Weights of a small mixture-of-experts language model, trained from scratch on English Wikipedia.
Size: 11 layers, width 320, vocabulary 8192, 35.3M parameters.
Training: a variant of Muon for the experts, 211M tokens.
Below are experts of layer 4 (counted from 0) of a mixture-of-experts language model. Rows are named router (the router's row for the expert), up (a neuron's input weights, with its number), down (a neuron's output weights, with its number) and show model dimensions 0-159. Each number is 500 + 25 x the weight over its row's rms, rounded and kept within 0 to 999. Numbers have three digits each.
Before each expert's rows: "comes after" lists some tokens at least twice as common just before its tokens as in all text; "comes before" lists some tokens at least twice as common just after its tokens as in all text. This comes from a sample of Wikipedia text that the model never trained on. Tokens count by the router's weight.

# expert 38
comes after: "0", "9", "1", "2", "8", "6"
comes before: ",", "6", "8", "–", "4", "5"
router:540519503477557446479492538481538483489476503518484485544538497480546475491476538489467516469491480513495472500473505478448530502507498495498491491492506547485495506492467484475452496496484454486512490491488526523490490515496538511500477482461500518513526485459488499493499472544444559476561455493491501465494492476484506512459522517505492566526509504508483496491475503493479454526466523508505461479508470507484489515501440510493479487522500516504535496488505504519496506505583464
up0:508503513513521462477497560484540522486464533506498494515514499455536484484452504497463491507486516485534509492498522475520489518509533492482494476516510481462536548503497469484508513513493504486535503486500479503473532523480528491509526520496482468503533529496500505486483445507470503498510511504545455491536495511517499509510467508482486515524513510531538497488491493514485472535496512473537486526494480532479482485491521467461544495500505494547525451467499523510524498479558496
down0:493505496543516493480467489508543462546485471465504477517489485533514493497472510490499482529482525505538492509542477496518450523456498530465485470516486477524470524475504494470518512493517477542478493495508520483446480487491490476475508498492533501498465538504539490526515531534478501496484513493521500509498483505536457528500512543507516490521510526534510465481461508473540470518475467534495539506502525431456504500492536482488530488527474493469497473509496520500539444452517495
up1:544497489472525477463483525491489508524503465494469489488477504522504484498498558505526486480530475578557526513490517511481541500531542524521491463456466501511512472483480477498480461456515512483492539476501478508535511497485523510482484489481468492505521479487505487534487513535511523493500469495471524463535554520472495490510503511517473529488529477570503479553501471504465495502510547551469476526468489521459545543493459481478507540500543510518509483492487508513504474503499479
down1:476527493503511510464505526494531482514502499478518447464492525494538497469495464465507522520523505526438476516522537481532506522476517508530480493509531496518493511544468527497506489474511512484512464534487519488496532472533531478511474490506491483492473485582513484538525485501544478503476484512494481499512526496497498489495526480463503454556521479500521518477540524525497526475479476498488486504520530465454518514485559487485459476517493537499494506499488497488522505472497530

# expert 61
comes after: "\n", ".", ")", "==", " =", " =="
comes before: "\n", "-", "|", "==", "The", "==="
router:508490505505535497483509533484525476515449478499448520519509486483511530530475536484545536472450492532538474510516504464486560528502507498448488514481506509489519490500525481540518473526496479507507506486488479487505486480512530500496485538470476470484503485505492495480518504474498510489560432494509525499441454508524524505451505514484498523465506532505500506557541500487548506512476530517513479544511461535498546510469485504480483500497516448505474482476491535491470508479527537
up2:558500542506481490509541521498494492511517491488523501490500469498487501484480488503492459520478529507480440517481548477471523508496480501486493509493518507503492512575520483522528464499480443500543506475483480539501477510497507508524478512524494486497493498483513516446474521524508474487491487523481508540508452512505480502497489494514521508501464521517511486549582459484475520512503541483489490508470476500471480535515473457527530495492521488505502483460486503520487533491500461
down2:446497490478470489535492493485527469509499488484495457516513494491471522496495465484554503479495514492507490475490476510504536465534468499508484546512493544545523498516495510515540517503525503504460450512539502516510522498470481561495499466485472502508488507479499489539508492502544469498543484502496509496503503528487504519462451534523517472507491519452475490466505506488480464504492516510542482506487522490522529457475495488469500515548519511555534504532462462527517499507478487
up3:477506508475517525525490492505485497509500493494503585516485519516515490470490488460502463480479530534503466555503496507479525492520486489474494507493496518505510478517459493521516522512480487450492451531491475503461517485478515527509462482466483511536522473532481489490479500506520471495531491498501490497501494504493501501510479534488531504571489524500461458493532506472495489527477487482464526524460527519506481506542495447508502487508488484501537500492523511488544539508474492
down3:515500530518530491468471513538517505511486512515471511499497531497464472456515489475513543523519504434468504487503540520516517457526480470508542489561488535483459449512476503522536494492482514490477469472504466461512567541459452532458508515483477511521548497551459494478496490529574490534478507489494520552510496511493503489536465516480500484519509490451466503497500521493486495455518515486507460509540480480510539474490485515493471521494570500506481469485491512481522493449489486

# expert 49
comes after: ".", "3", "5", "7", "4", "6"
comes before: "\n", " The", " He", " In", " It", "5"
router:497501503488525513505499536532526502505496504496511537509552454464502536497447517507500510507460470483488463511491489476505477532522505524467498486534531520425513501478511557521514500521505508504467495456469483503531492517490527477555492484528480479474512525475503510472527511477517508460524479508508501489462484497451532482519515471461518498513465501471520461547512518439524498530490537500503446526571454513518525484557492545468504484503482451499487488522511516491440501421549513
up2:463564473504443525521522513481530503492477513525468430498492490522521509520463486467539509510471496494531456491477508501518467484527459489535508500521484564528470483518536526536482472499510520514479549510553477495504499510477507509534483477485509510520519515451519491550477430553499518528520535520460485442515501493483515494501521500482501471500495506518533466496512466465518496527513515517487487521495507504509499484471488500510469495521529535514512476457547554539509550521509559
down2:505532520514486510512468455526481492516559536503513490483540500503531499501494472507502507490514501492540523516464500480453518542481495482502543491515430488542444539503520489480482474461558468530497463506491505521477493498529461528467525507511506501515490487526538511531481486478474498485480530519490489510484499475510534525479522498507519539473503521507508477468485505492523477534540486470498466499460548486510493519478538506514483523499486492501536462510481516516556493499463525
up3:483519533473518506510498533494487497509497492517508537488481489501467518486514550470492504500490497498467512511470476564455504448524511513522500475507526510488485512506491462454508493527490511467488530503511499462499505552514512496499524468500514505529511477534509453492488451540499524476522513492478464487493451532541550553476463504530537481540501495480533500523474549479495505525504517504490463476526489518462494515520530542506468512521512465466494486524481475521493514451524479
down3:523508526512502490477485488473520520474526497507496482502441498489489481512507458470487463509487488494517487509484504489497579457540478469520515480518486460496483469518517439461522472480535480492483520460556477505560521504489537532513541490497501489517498525531477483506449510486516506496491498481502489550517484535512489518484509515478510501494497498476502533494527503511505499515553516493539477507498478508477501470480488496505480502514514447523530503462515536481472480496503537

# expert 31
comes after: " the", " a", " was", " his", " The", " an"
comes before: " of", " in", " to", "s", ".", ","
router:546540480465513482469516510508519486503509466520499534545527511471504508504475460483509494478485449491505453546491494484482542458459509479509504518467527530504507495483489524491490472501493496512491469475491518507477465500502531507515487486528475504491516502541518552456506505523510544461499474496459491511515494509492518448445554504525530485478499507521445517469486518499498494565470528507537497469534446512511500505457491462476447509468492528474497502475500534526475486492531509
up0:549518436512532519523483546481470493517530497575524523474516466517494486489527527473503516520539456544496480501497494485503489519526505483484486496541498536453484527488511543487513482550510518484493514494472515497518526520498495486528454484515542559499477481506517500513528470447474528488520489478486480544537506551498495489478471480469484538496518504508515487521467482520484505503529525561480461535441495518473524471533515490526491550499492503513532523486508523500519502446499504
down0:507520511480524496480529505500495479472485492514478495505535518555588536512521487484513499515566490523496553551485513464522534486492509504458519511479513540497507521529532523455482503497500489508501518494506533505525481503524506496499541484452488539507484488516501484514516493475484508510483493490508517493516539520494466456555526488500513488496538527530483486529470515537526497499496540560531507485561513485488516492474451518530518501459489529494497489457513495520526467484536539
up1:467513497495488533488500498456479499536514452503523524507517515491548498492496488517487467492468458511484494512480504453463511431506530506525557473465532522523470484515532539501510508502502442515514464469499523506543492540461539467523512470461544506502502523521525480489493472509473467526497480459532465493506533486522504490452467489509501435508506500495478459521478499495513539527502509520499503495475470543494487531493471480476466475488469495488435522511484505497513488469531534
down1:520523505519504490513529532486471520506478462504564529516496467493515532512471516549522493436483499488456532525508470502489545495551495517489491481518521518503513485530547505534505484472472456509521489513490498509514477490506493516488502484476542465487504474487532480457499492477550500502465488479527511436529483481475486489463475484454504502475506471471445497480534525533516522453487505519537525519520474495495503492503539461504540460481506472496476467490500494507507504491538489

# expert 63
comes after: " |", " A", "N", " N", "1", " ="
comes before: "|", "1", "0", "2", "3", "4"
router:489493529476525513494515517521534524509446517556512548518488433471469483552539512508491476523471490472520446511510484469476471497477537487518514521539504509497451490508458528481487466490539491519518465515491500517507513514467520501513520497477523529487528487490473483540489551519516525504531480521461485438493500522549522456484546518455525501450516497507458460501511535481505463495473512479519509532522496527489562462510493516519491518550453473486471511479456510492456520479523454
up0:503522464494476465430549506533505491494519479529536535501459472518468472504486507453526519520457469501526506539484457504529516461524481504553487477525514510497454508501460496527463482473485508508505523538504451487521498498534519489466502518508539437477509478544480517490478502491522487525527498509501534511521484509489497483473511502466485480506512512523509470518524494500502457512487479533526516487541563489502513466461434503492506540533508503521488523505522471524468496481460499
down0:531563525541529488509516520482479508460488490481508497528495534508513517487470504505465523523535526487522469478473541423502521508548498519535472452532499487497534523511490533508426492485531525509501454500506485501495487452511473490510466475507500491491535515485533503529474498475514481517520533541507488549502522511499473491493451514480529494537508517511563500508527499539510479498512480511479456512485495478483517493493482498514494489529512547513489481524534505503507487516516536
up1:543475517557499488486498512555498467529484501545504487532479526487520512510493470517519498450492524503498442508557521526494483449501549439507488539483523522538487483519479521508496503534478504473493498529464473565478487502459506506515524513466511501512500523492479503457481492487470534525525511501507497518502525497505525485491498558543554496466494442476481525520488488475529463470500568455495523488476472482514540511495478487509493490504479498494520486513492542492511449476560485
down1:507497502552466498482509479531522499529459513474471503488492507507526465466475509510481456480509513473517493493486556499532530493465541486500506521477470514523508494526530486542488530484482538492491497491532502491480498512466451524543545567478450504521502510475435499490507499509496479520518478490512488498531515506525506513520481525486469496485475515458529518502508495512539489509498494487453477511453482495447533483527514506514491462494536487495502516467541460517499479512493496

# expert 26
comes after: " the", " in", " of", " New", " on", " Los"
comes before: " ", ",", " and", "'", "n", " City"
router:526498490524540458488501500495534499474433481468493498533471464500497530513480537444518502494493503490508435500489469517479481550464482525485507444452524504480544542480483481497494487520528488502516503529457488485497494487478516498502516476526510487485520516488551513497502536539492513497523497491492525483488487467483553502468473483483506523544512489509526442482504525451505490492501499504493490539515441511482516491510514487512482499462498493480555465496494510518529520474550510
up0:526467495526484505465521489483513492478503468443516507505490537499546549495456533474546501518495509497509453496496496534507494508542483463528495485448536538485525520457520500486506478493532478515522506483489509497492537494517510466507504459535524515522510495493521480492487486504539503512504468475480540485468456501453517506459513517533532533518505531478513524472494496492527539495502564514516540501499498471490514502442478487481497516458461562511538521517538482540520468511510542
down0:500499495502497522511454497486507531478513482503543505505491489529467482506498549470526511498513502528496517489498521503498443510508533519511527517492492505506487523516467492502485461486495503484503484488553505475486453531468484516499517502540548536506511463500517510501537579492478500479500500532538479521523495503501497497464453509497434504488531514469502508506523478470451534471544461479493509514498495506495476495513506539545482546494490517524463454478507503515519506472464482
up1:472478479511547496519475508500518519514447476488489533491533488490507492519540479481494530498496548507478501492535506477480507515443450472457470499523509538531487510528457477501497520515515496521483521482450552478504481492526511530506471500501435494503481527494480514489495486512467532459539484531527510507538497522498510478518492498484474522505476469506470475553553491539493491500480501532495510479520469536477465497493549489510507521490495515488570517490514535509511503540522513
down1:506509495478449479495497489523463527506469537497485485494493497489507506544548494514504505540483543473509500520509561547516515482526529478533480505493520475519511495499520525504530521533572535514456466476519501479495487520522439552457546513476531527472472494478478502519534471468550542530513502462508483538528507482489489462522501523527484484479492497510532535487472501509528485509499495490490486483517488517525509524479474450480484502493492527513500487500480476490475504516521484

# expert 36
comes after: " |", "\n", ".", ")", "==", "==="
comes before: "|", "-", "\n", "==", "The", "==="
router:495527495507513501512510527490516512511509484470449505516523448501537506510521543492524473465483534503550469489493488521473511551515503473505508513482515483528478517497521482521508461518523469521479470485476520490490527522502494509494460546486508467467499503477519475463536488475487516502493443498510518486474476505495513514438501499480520549490478525474517497536506475469529508504507510494525460536498437534496537484494503508519496518464468492510471488457532495399486518479514510
up0:469546509475511523495525515449505536552547493473546490544519484484508507464500495538524534501499523473502470519481474503488442524458486505500492507525541483497491494565451492528491494521487531505521451520529519481558536522509507527527500500497520456497518482535492468505506479533510502537486503486508471549447503516470516469533518462505481472551521511529502451496483505507497513579477507469508513531530519510501505463528504478494475505487472494443501545462520499525498468461487469
down0:517482429514475490481504507509503452506469477496508515498531476473530528518494479472489491501493508481468494469490463490526525482494490477471491514489452511507486508502496504449506514509473474505479476527479490497501520533514495535473499510506432531523490496477484524549500528490483517479488509463502529542508532487506480474461551491534471497467485489488494522501522518502506499498511524507498513495509480420557472529464454479453491434456488541491472530529469459500471488518473504
up1:491460458500486498519467493548456485485472487465503493488529492484457500512489510481499539502440459460473500487544505551510511449485461570462494533479472523495502484469541494544437438479485484543503535489533536477528498457492516485485510495492514551466512473530478493498513516519477495506491493482502517448480493485504479509446463512522519491459523474466483527497534473510505519518489494510505496475512517493497488524522528492510505532494554510547524493515479536471464526523540506
down1:489485540520494529443460507518528467517504492478478540466510507498484454472480469495495466501505511475547484511478541519478487503540541517524479518468529501471484525513507488486515501486483525512480516513510517450498465523527475530468469525499454503487489512561459497504492461522476486477513475463478511535529472541434507493467512509489445476517429477475575518468496501490474461506524495520502481513491492468493522530503491482505478486459516475510490482497534523459528537471530525

# expert 25
comes after: " the", " a", " The", " his", "The", " United"
comes before: " of", "s", ",", ".", " in", " and"
router:515523486479481516488510496503523480452507478478493498534496480438488503510461505479499491466473423517520461553502475489500499496467514521503496495455510547472518514449509489503501467530519496541478455459456496519530474462515527500496477511528509496469520468481512504540533504501529497503494517485450494530490494528528495450434549536509500466482488524511468487469483584496518514508489512511522476496522511505549490483518491473508451477489506493482511478492476513510510509463529520
up0:503485519496537509497544475514499516509505500530512556471462499478502520451502503538480513464498510569531520552547500469470518484456521502480488484495492534546500519533500513505465503499491500518467465499499490504528483528495530514500534519524508455478486499491514483492503499538493501485516492501514478518563505536521518530490515536496515497493520483496472492491489518522540483516518560476490485463474502519490495502525498498552512473506546460461503490480503457516551481491482511
down0:478502469468493518498455541535537532499475479483542535460523482525502475470456518492510550495490513543507504546481523512513508509492486457474456508498518525520489472523504502530523519468514461490485547478519538495474532485501555454452479509461500487498509527450493520509525456510502522466498501506502556508532516497523461455475496478481556518475503485478513498529516475472497478533474512522531460479499497457500524513520540485486482481538496501495485481491474492489481517519518532
up1:539547489521478490506491529536483523515516510473483523505506504480527501486471499507497534467515496478501480559505499476514517471494494518496530558509484512493526466471498511552507488487500457478539507511476503526505524512496546528490452503493471540475461485528510567493509488508520468509514503463522515473454543521505477493492518493532504532521526478479468537513499508497553465460490509514504521477494481503515519551542482538453447492504504500485516467473531510480486506548523525
down1:543486456514509487460522478506466501466510515514475517513449489481520503513516504483474500471492496481478464465505526506532477508458518499500517525532478521477506513454447511517480485491519526541500493486517483516483469522505496554497505541509489501469463479511509502513484529516487434490514464485489517473475496513534464532492471511510520496493488517478516530491480563519554453516517538524520490455479544523526500520505475478476477521466494445489496503451542507511512512491520525

# expert 50
comes after: " of", " in", "\n", ".", " to", " at"
comes before: "\n", "|", " first", " The", " He", " In"
router:498517507504504505511480516481511485515484498499481517483506530491521503513483487442489506472482484497510464488526523512470482503476485479496483481539526518500466475477524527528499481480465463509481514520502475480524501481489531466524518516516516500505522509475500501493495584495497489475552465523512535504472492477553521476495451486436510568453497495475467482560501501521505491486498537506515461527505478503510538481463499511525513496474486504463488521490498518484501489469518548
up0:536468540475549493521484467463471468505485455517499516542502531526479543483538541491495481480467498488491493474491486531495505481499485504507501418473531469492532481488592456504551541483485514510498495572523504471505500478486525546491543477502497442533511497495424467529523477520514504480520455547521497462523494515505487510520544454521482508468510564469518498476502528480546479502541506506508522573474505531506477458505467515523492496495511499526520495498510531520462516476492498
down0:513497484535546491482507500491490478505493494487538494497500468525492514512543497520463487502489462502490516531484558518475470448513493528508477497454476497490502476517479508458513499496519481503490523459520493515507492490467500471498501514525490577508508498510542517531478506505540497477503518489534528491541570536510466506475522502494502500482502487526509493519474515502534503473517536478470503547528518448497489524537496465491470479552479477476496497491482481511521503475482513
up1:521474504496488534511488515499485550492488459520499504504500512558453496483471482537536493503506489500507519490498497469468468516458502491534551509529465513465498503537494529465492513494530467487523502498522482526481491497504496477491508477518529501506481492489531457526494525499493503499540509476536499477522509478529463467501562499557492461526513483509490480550486458489478485492554508533476520508490565526468486461466520529480494465514475471522497482455526487505514502509524516
down1:531515493495503529518485529480542559510519497514471516465512461511520514531582509489494467526481481510506474522458504516454502543530469516498480489496521493552460490523524493460469475554464458475524512526535494463491506515481513507487516510505498498528498505522497539507520493504480502507503498495528506504478485502518499539539516449501517523526453478517492525490491502504462504525483539500527497477454476503493516475487499497527528463441428491512515475486468511504441473517545493

# expert 32
comes after: " ", "–", "|", " (", " in", " January"
comes before: "9", "0", "1", "2", "8", "3"
router:520484488474528511507489505521516497537502480501536578495472525528493510539476514460533506493494474522534521544498436518514524480483474491506500479514501530477530492454467496502510479486511505493475498470465456527492530456485502451508529470513506490461521514470509477445495520478515485474495491530468508501526494493491485495486510512488529542503441519479475465550510475465499465505503511519505469513505481514466512498494501531537525513501494510517509508517502490516474509474483561
up2:485479483490523490507480528478445461514445519526530506463508531511490478529481447516488502507506467522518518498507503513511486528537508448511486494515497514518512509476492513491460489537505524479472477535444485485498541448535515528469499495461530487469496469457472480478503560525535494464507485462503506522498512502480503473516491495517526569483486531558486553543494508506494514487491508500493489479478461477496508496496496524504488498511484523458464538533510513497454469539495506
down2:472495471467482472503494508488487522475474492533481473519482491529511483510500443571494522473486500489527506486552490519490464543462522487467513571501543512544482490519535480505483435493481492539492522503511511527506495505513526511530489536503523502515496482493466512509494533488514533483458480514534548482523504540497464468545509495472513487516468526542527519522474481548545464491502500504517482521460532467502490459495476504510511447520472478495483499526475472464455487510519485
up3:501500475510456540519520513562523499494446513498528497483457495490494496493472524483534493524480525499513491517498505550474479535504545515511508527502541505513510504487528538493518527482484449537501527543527516529504486471526534518494549481515466503504527495495527530506477537483528511487496491497465482518531460553526556522539494468531491518511482507510500498489524501457518502521507496509473517522456517504487489461479491546516508484471482518499503523561519499510490504502525538
down3:537519498494503486506506555515465457490531508458472501529474493477523453496479553492477499526539504488504551481474505487498502500500522499467498483502507460480530510475479503502543480473546447518505511500530490549476492507528502527479500528507506485543511481504521525503503520483457504525562495490503519486561485533532557524480532531517533559507503520493536464482513470464501504514498483510509510509490504494533476526470454496493485517477476474508463512515481542509495489522479505

# expert 53
comes after: "1", "0", "9", "2", "8", "3"
comes before: " |", "0", "8", "6", "7", "5"
router:511574501494562524480522506483532482470496526486512515516531469472520507492497521483496501456473475469488482503472501434470538534502474486504499503527505523445487502488460510479494473515523477499501481471486544547485485513496534489535450472502494524490495517502486488493498483563496517473549442515479446470476494469459509497489512461492491551497480509517474496507547475479472464527479522505507474523520437507526473482505516496486533491494490511527529499503501485514520499504543536
up0:537493521525534473511532516475457464498468486527494526504489498503469525525492507500481513463501494523512546505509493518500504524500525572495534492471511491510484528501547464531488526571534538530443453487519527532496498489509522528491503515487485525495465505458506463512496502511496527494561493453522509525508464562546502538529507479475478484541511557506500487523515477549542476520494501522491518483472501458506484538486501541468494462516550496495491483525482500513480468505504507
down0:512463488483490487512468519516523459517498501529519483516487506470542531537504481506496471515469523500483510480527467543532529476528521511478463468510526523486484495508486500504500432487483494489448461508536483463491486458498495471493537530470521543486524565513484499477503474514502496522469483513502518474513471476511452556528528460511434511539500510486452514489493550508460523516495490516483510479484473455503485456494522505486545493502478520492499499455525464489535503530539533
up1:475487503508522452488496535480537521511487476510540435505497465460497515514504490468508486480460483506503458457511495510511473499486524482514524475471472481531481494528530471520547483477518485540504464493504512486539526483540498502499495484478513484511491531522498541505521516479481511507515498500494570515507499480490505440514459486488473470501489481477478507463475503447526521473480523507502469518486510511522479501519454475552476483484501502527540481491496505518483501489530473
down1:497491502527525459529501514493510517437468495490480518506521504511492545482522510493503516501483487537475523472516486522547507502540512526521503500511508519490489542459479553516476487465449496528526479495474500496528488528505489477485447523502484490517445496512541442484481450495537498535434557487503523491462473519505447519446474512506512497513524464520491480464529510506540490511522530515481473488512520532534514549519481496513512481518501480503469489462498491467521507510507509

# expert 60
comes after: "1", "0", "2", "9", "3", "4"
comes before: " |", "0", ".", "8", "6", "5"
router:493579496494546523491497525483513485503463525487490501502541443482513494556517519465460477503462480470483475508480507434450482564500499481527486520513502515447481523502471493496480484491492435508520479507490535509499507503492530519531433478490497487502517522513482500517505495500484504472520406521507483459427488483461524494506516501499511550477507520532472474515515514504450478517462541501495490515537475498557494475525515474485470507510467519550480519516513474505528512498579501
up0:463519525471500502472504501484497507512478503505518497500483497492499465518515485467455495486488517500472577524484509486489515499472473497466531488495507490474473477472499480438488532496508479477499546470518517490474498473518558535482517541524495506528513535520500461480472441491503503519499457482472483482495496529482518492488507512541512553507468506514495498569503488511497484501507537486499505530525524510536501482482568492453531525453489493465549525525503540520503503531505456
down0:509471515515539490475499466538522475528478491451481504551504484498546516507460506488512528508507500531501497511485503522481590501527467443517503483506489517557493495508481484429478485482498521461477534519503535465520497475514515505494516476528507470508506504497527541500486523519526465499457521490467460497490450520517472465528508492525483505542480503500564481526514495480535488489482503498462568492450502500515489491484557511506546493463494503500500478500526487524530509519535503
up1:504536499549514539516501490506522494474495518469487489420530501527496492509541525510503470501477515466478500521489491479489503498500502511491510477496494554482479512544522474475492519528493498528507514510509496515481490506476494514519458494552506441471502523457494484540507524544451479490468471507530508488453481475506513498496494486506499491523510496530535475473498527487523487510501452493517520517513544504509503506461475457502531485586467479524514549474538468521544485511514525
down1:511465498485514486492502464485500503523524525494521470499467482537575482517488463547481470467474533493526501492492478512517504499450487522499498486484513484546466472482502493481463521518523537489460532500494494531458509525478503504528522551495515476487507469522484474487469452486519534484510538509457532511552506482479503527477492538452483479496513510519522560442514567470452509446502490459531487513509518485460486494499441455517519480520521523494490485495487503515458530525508481

# expert 57
comes after: " |", ";", ":", ")", "N", " March"
comes before: "1", "2", "-", "|", "3", "4"
router:514490483458516512512494493509546491503454502495528500495485527499519501492507514475498515528448473446534467509449451466472539553504494474486479520517511513458525502459481548520497461508521468491478496511500502488492454518483493483495475470494513467467511491503504503520524539497508496468498474509503541488471498499519499491462551499510510487458507524490480511542503483471508471509480493522505512534472508498496518485486484524523489506496493465543514514435483484441463511481526530
up2:497513497532492516531449499488490482477475546522492480484496531534530504487462490466483498549492474480489512547486418475479469547488526492507470477474508520446511547470460506533500454503494498521502493472487487490489523503515512489492510477543500475449509550504535496478493513485541501487480489512467529499508470488485462511441507487500527512475519530522505525530522450459494520481544544499466526496511527480517524541481552468498515551501485556521549518482495458459501495476514540
down2:514505515513519507475517527474525524492532508493505535490492486496471538511528497491452471518503488488501519503502501476495486538530484489469471514499522457526480499494499458494493516508479510505477474464483491541487537510492528518467550517495512476516526517485532469471528492492516483492479464462532448541550484497477484520511471546502509533543477483518517514491488488508524487496507466460481519473491499495491489527476531522490499535519461543517477488529521492496507496493517448
up3:480457484533497523511499488487509472518458478488540542510503512512497497489566518487503527492481523468489521491491561496498508531537527501494529514478509542470490522506480494473520525519516470506519441465514484545490496494496540467474531505478491473485449505527511538519535532517469522470463534485530465479533536518475454497467492504507500447470495498483526507507501525474506547494488488468531556499462487514473504459462464481519510512556449503545510479479510517448493532510461488
down3:519500465470487468597438481522516500518537493481516521519547530515495489460528506527509505488510541473518551483522461483509484494500521496510492471486513474499499513470529514531507505460485484520510495513474470509522507499499528478596501519539481534508490477491475484516482558533476484493474517504498471465462458495480505515467501500502465476505492492500498495485504551500481501514480532489460499515516509510459501478474461523542495521480475520533515518490523476524506506457541476

# expert 37
comes after: "1", "2", "0", "9", "8", "3"
comes before: "0", "9", "1", "8", "6", "2"
router:508578498501583511448522486505500441505515506504480523530515479499520512494483539480500494481513464534495473509473495498465565484493488497533518509529503526471538509503491476501488479504485485471540516449532512513500496500502518489529452489498500493490506489491499503490497479559519526481530440511435483501501453498502517540484514448498488522545521536499499473504532493512467449523499505575491459473522489476506469499496504508512494491511487523484509469497506470510524494510511510
up2:503488500552422525481532504539497525501525473510503512505488491505477503494524465491520492492467521552512516494530526494507458501484523515452534519480520499532502508508530518477479493481489549517498487480524445538499498464578495488471516498517522523488501505487506514517502520456517457516452520529522489545452502510521494486472530471477478472503519466471510526482491475508506549513516519515513490502502528470479506512489470549514481499497527491507512475484499532495516515517494502
down2:516526492492518504468459516501505494508498480451503504504517473510507494526458534483512496561509542471508491519465480526516533448505526528585479492498526509492503525531485504539489457532494489497522483517544521492533492507535528514536482513483499513496497495486506490455533497473466484448527514488510540477503441449487474495513496486471491524499482497470512458492522528455519518532506542516512523506510508490571509469468557504474498509506484490462511513493491515546491498463537479
up3:504506518481531491444505498484501443520527542504522459501549487482503511471522515468480464525498505517467489495537468442526529523529462472478457517440487519530469501519471495483538460478490512480519502484478445506479526446479523494485497500570524487458502494491510477475527503531505472476494525540513474477494462467481482491491496486468486502466495547531509494508492487502511503458501505497510504450493486517513495495474475487477492547493497509499520486492512546524507486491541530
down3:500470530511533502526494458509518526488518520527471532535513518514517481543532467508469452514503540546509496545518498498521492502474476494507464480483504484475449540489512517498491505516486503485514503581463492517472500505469484518480452517499520448506456521517469518523552488470505492504482491521475510476485515532498457523528495516455502487481490482529490508509483534493498482471506495468482506534527534477475508466510477499488543480513498523485495530509492515515527463487532513

# expert 39
comes after: "-", " the", " a", "==", "|", " to"
comes before: " of", "s", ":", "ed", "ing", " to"
router:492489480492496454453501484485512489492495470494467558518483500482502487519474476481470482510496455481468469512492500511498493461468501483493512440465548516438473494507522493531517506513515488562466507483501484520546489494467514527450490501494496470495514521513500518485508485474517511505471485501407469510523542477525523523506519516504523502501470522506509489502508518456485493496488506524530476513554480571499505459489506485484501505535470510480490427528412505479469465461499504
up0:475532520465478487486530497483497525505512448527464493513509489444505475534532479533501494480535508493499519506517530453495539471490496475497523507479473521500480469505544482537481521475434469518519520495526505455496575472488509540495481479514499516506458485497494541487488464512503541486491474479472495499493498534503493511509539488496500525493518478498533521502528498494499497555508523504530459516515464492516537495484520514481512520508480514471465495491482536513476477536490511
down0:494504539511493476503520475482517474504546541509515509493476492480523447524480478506493530447536473536510517526481519505511514473496518522494482471511534542487509487507481517513471492552540495476521430504482533503497485482480470534507511438476495478483483512488501501500481503498507489501471488512508491497545529490504527525511478492503499523518505475512524525493481535527558498433542508528529464513523485468497482454525530502539525476456484521454495499509478538512491479497470531
up1:486545475506484516511507470485500508471486514548496463529490472471500450482512527478521445522469514485503474516521515529474497448442521478457511482503533491513508441518534444496485533526500520493489538517530472496492498496509513510525451499477499526497499503487504475476503510541531497455526527533463458493458504547500505510498499494490516456478488520518487511506500480497513475486494468522527530513488492527518491497530487492513464509557501501514494468470481467481486474514477492
down1:498483488534502470491477452463535486505541519517541520509474512489497522523523499496488502495507498483476485504499523506517492535448548480514481483535465511522510484521526542494527530486499499491452503452482520499528509539553445511470497516484523551523487544526505526510533515505550486495534508476471482522480543534510487472495493516526490454485502511549450507504485482473507487496487467528461520516524474504496531510512523455548517494436476573476516524489485531512470525525490498